Weights of a small mixture-of-experts language model, trained from scratch on English Wikipedia.
Training: a variant of Muon for the experts, 5217 steps.
Below are experts of layer 6 (counted from 0) of a mixture-of-experts language model. Rows are named router (the router's row for the expert) and show model dimensions 336-391. Each number is 500 + 50 x the weight over its row's rms, rounded and kept within 0 to 999. Numbers have three digits each.
After each expert's rows: a language model's description of what the expert responds to. This comes from a sample of Wikipedia text that the model never trained on.

# expert 15
router:489473523472554552512463448505440488543504549586520481514379560407479556451595533459408557510500436563479498528423535582493537528567509538500558493572370529472563532467
What it handles: Pieces of foreign, especially South Asian and Middle Eastern, names and words about armies, peoples and conflict, e.g. forces, soldiers, Syri-ans.

# expert 9
router:522529555531446481485501504502442481441496535510456565465555483488550507471457509516556486499508483540448489530513474588524448495518508565484468461526492436483470487473
What it handles: Periods ending sentences or initials, often just before The, He or In, as in "Styles P." and "pilot.", plus ")." and ".\"".

# expert 5
router:575549538529541419508584446633437537523512494428490466547442510426525564426535449544426542504431474566509599535418478410495583461499531443511510566491566419475591488489
What it handles: Middle and end pieces of foreign surnames and place names, often in football squad tables and tennis draws, such as Novruzov, Příbram, Basilashvili.

# expert 12
router:536471579586492576616462558455457502453478542513500396459508552411446539517440587513411550470541405493453362526402465528452447540421419480406517528545449515554525511605
What it handles: Continent and world words, coordinate marks like °N and °E, and scientific word pieces in species or genetics text, e.g. chromos-om-al.

# expert 17
router:499539562430521482427542489471536541521479447459494431588471522507516471576393434404540494553576437432476523498400412462500561434548396535451481517461563549467468502425
What it handles: Main verbs and auxiliaries after a subject or relative pronoun in expository prose, such as was, has been, would, splits, became.

# expert 8
router:527523412526416562490448633370553452420442543454482457503401505468475387526533491576449477447475513486524463597557467505494505554481494529464544493509551482590474478549
What it handles: Spaces, dashes, colons and line breaks in infobox-style key–value lists and tables, especially the slot after a colon, as in "Website:" or "reference No.:".

# expert 31
router:507467429519468552513452510569514528531475569527471617471497468483560493548468450528510492527517425495379510453457471449540512477485537485504584564503429507571492490475
What it handles: Auxiliaries, verbs and prepositions following was, is, to in prose, such as be, as, been, became, for, and See in "See also".

# expert 24
router:451467506494488470462513566426429539542539489530557541469478487555427511484575565494514449494373484545461478509417519542357421608497486457525545600559497488496497464547
What it handles: Pieces of US state, university and institution names and years, e.g. York, Carolina, Senate, US-C, UT-SA, and "Preceded by".

# expert 0
router:518540512511505373485535466427480439511511517407517415496514522508470590481596524472465491510500446519427583455547487469512490453512417524414469551495516415471496539529
What it handles: Pieces of person names and name-like team, company or place names, often in sports tables and cast lists, e.g. Johnson, Racing, Creek.

# expert 7
router:470492493543544545509459574475455514552479517531476416555473543562550455528399536498357526561582465460474492522483500541490494528472538483617496579522395575555506528518
What it handles: First pieces of nouns or adjectives right after the or a, often geography or structures, such as sp(an), round, small, town.

# expert 20
router:501565402440492508510515526533496514581539454518424495489584459550501470461443442538525417522535488510589527464462446414497436368433449578504492594494453524529418477521
What it handles: Conjunctions, commas and verbs in passages about albums, songs, games and releases, e.g. "and" between song titles, "published by", "It was".

# expert 25
router:566559478497483491550493483557505503534563533614529557457475478462556557533524434586480528494510514496419482479479618442479471476458494514510508477476541552547535513492
What it handles: Prepositions and verb particles after verbs or nouns in narrative prose, such as in, on, for, at, take up.

# expert 26
router:529397523465503519437491438524449525553470587539524578500534522512552498541465469433500481555488454528537429545501562431514486515491548416551505438491554578519490542539
What it handles: "the" after prepositions, such as "turn of the", "at the", and year prefixes 199, 201, 200 preceding final digits in dates and tables.

# expert 27
router:495505555460491546440525445575580421535547545603450547459571512487442519437492414534505520520496568447423466492561479495525503473539431532575455498521572506510457588452
What it handles: Commas, especially after taxon authors and in lists, and prepositions like in, near, along, within and between in running text.

# expert 11
router:473463543369443540372448546409444506515578543530563527530552455487530483493442538529510458525507435579601482564616531567456457594443556474530506479475497543527492549511
What it handles: Periods closing a sentence before a new one starts (The, He, In), plus proper-noun heads like War, School, Award, Highway and mid-word pieces.

# expert 1
router:526482491506538496519408608554401565541542556505422550539537493537504525402457559506501584575486496471453455554446464433564516480596527416569575562519507446498474523433
What it handles: Conjunctions, commas and quantifiers linking descriptive phrases in prose, such as and, but, many, more, and adjective endings like -ic.

# expert 19
router:389459518521506588557506560541490533482435476577572409528463432570585483568489553531499538474515523576534430474513424557498505519527492517437493535491544404458545587492
What it handles: Spaces before numbers in tables and the of in census statistics, such as population of, median income of, °N.

# expert 14
router:565514485510501468500441414522503432451475549470512468477518451459498537549534428486437469500481429455520482514573485454491508482570533517473497458568537573489459518539
What it handles: Year digits and closing parentheses in birth–death spans and dated references, such as (1844–1909), 191'1', (Sakurai, 199'4'), plus table numbers.

# expert 30
router:462546529601452459464535472551486493484519453480487545406486591513541533510426498470513497539462518513510616461546540537471564539537473552533521530482541459458569478481
What it handles: Letter pieces inside Romanian, Vietnamese, Italian, French and Japanese names, after capitals, as in Ră-z-van, Tâ-r-gu, N-adesh-iko.

# expert 29
router:443542441485528483451534453552558480475448479532448441415551490461451534533529509472531506482532565442576553439484513424443523501554442546450589503462459500461572552550
What it handles: Verbs and discourse words after "to", "he" or sentence start, such as do, did, use, worked, known, plus This, such and However.

# expert 18
router:569502468541483524463541521443532489409488543413527469446435452537497550522560478463427527528438428422441476573601426448395439570443548546531525453515552476492499510454
What it handles: Line-initial dashes, colons after infobox field names, and labels such as Location, Born, Preceded and Coordinates in structured lists.

# expert 2
router:562551548594479535505527459421548523503473510544525657559491494566522478543422519509565521420457472546500439488570473577475560513600501513502536495557421595485478536519
What it handles: Nouns and word pieces about study, career and social life in biographies, such as law, chemistry, education, school, officer, wife.

# expert 16
router:519550548491428403507484614508508456485505529442497499539498516617503519435528407566466448426496502412585509512605461518453489446471577546514461480460501490468435457509
What it handles: Final pieces of names and words, especially in sports, racing and football contexts, such as -ix, -ura, Racing, Team, Ford.

# expert 21
router:453438517502554548499421509503503470497473446517512427556475525524433422474440463458409453431455407518503483572463467561440402508505517425492509498600512504478542490574
What it handles: Table header endings and separator rows like |---|---|, plus distance and direction words such as km, north, south and station.

# expert 22
router:473582463467465534491535452495562524537505470526474388602514559425532470509631578470579520496508540621594466430483528551438465516519592584382477516542602478369531544524
What it handles: Spaces before numbers, mostly day-and-year dates after on or in, plus month names and dollar signs, such as on 12 July 2020.

# expert 28
router:470449542436444548438503562454480372555595431510575419526550593510449528566561456509383505549489586482563620471521486511501473522394455538510595510485461457470558480449
What it handles: Pipes, spaces and numbers in election or sports result tables, plus pieces of proper names, parties and countries like Labour, GBR.

# expert 6
router:482497485536589542550522508541524566462513543413533616613551415643440525449470560503584547523465463533466392595492520413507523438550432469558529485530427449552439506494
What it handles: Determiners, quantifiers and connectives in running prose, such as other, some, many, more, one, but, However, plus table pipes.

# expert 3
router:540469541567517451513580502412436598535519511484497574594435538521424548467514523395538505643471452489495571505479526506516523521572496453448434400467459475473448499536
What it handles: Nouns and word endings for people's roles and offices, like one, member, President, former, politician, and pieces such as may-or, sen-ator.

# expert 13
router:454503464462450499502500509419414480570465393500513448432574454482465439523451428523455545451480441506419574497570516434496510405509449495488486530426430475531496494520
What it handles: Table pipes, digits, dashes and score separators in results and election tables, plus Japanese or other non-Latin byte pieces.

# expert 10
router:495561507470505474510481559405445529513580511541545484525534469399474446530461461577641505391556516377434471453573450541499432502483506464555495434468503542563522472474
What it handles: Short subword pieces inside or starting words, such as ot in cotton, ig in Pig, en in scenario, plus °E.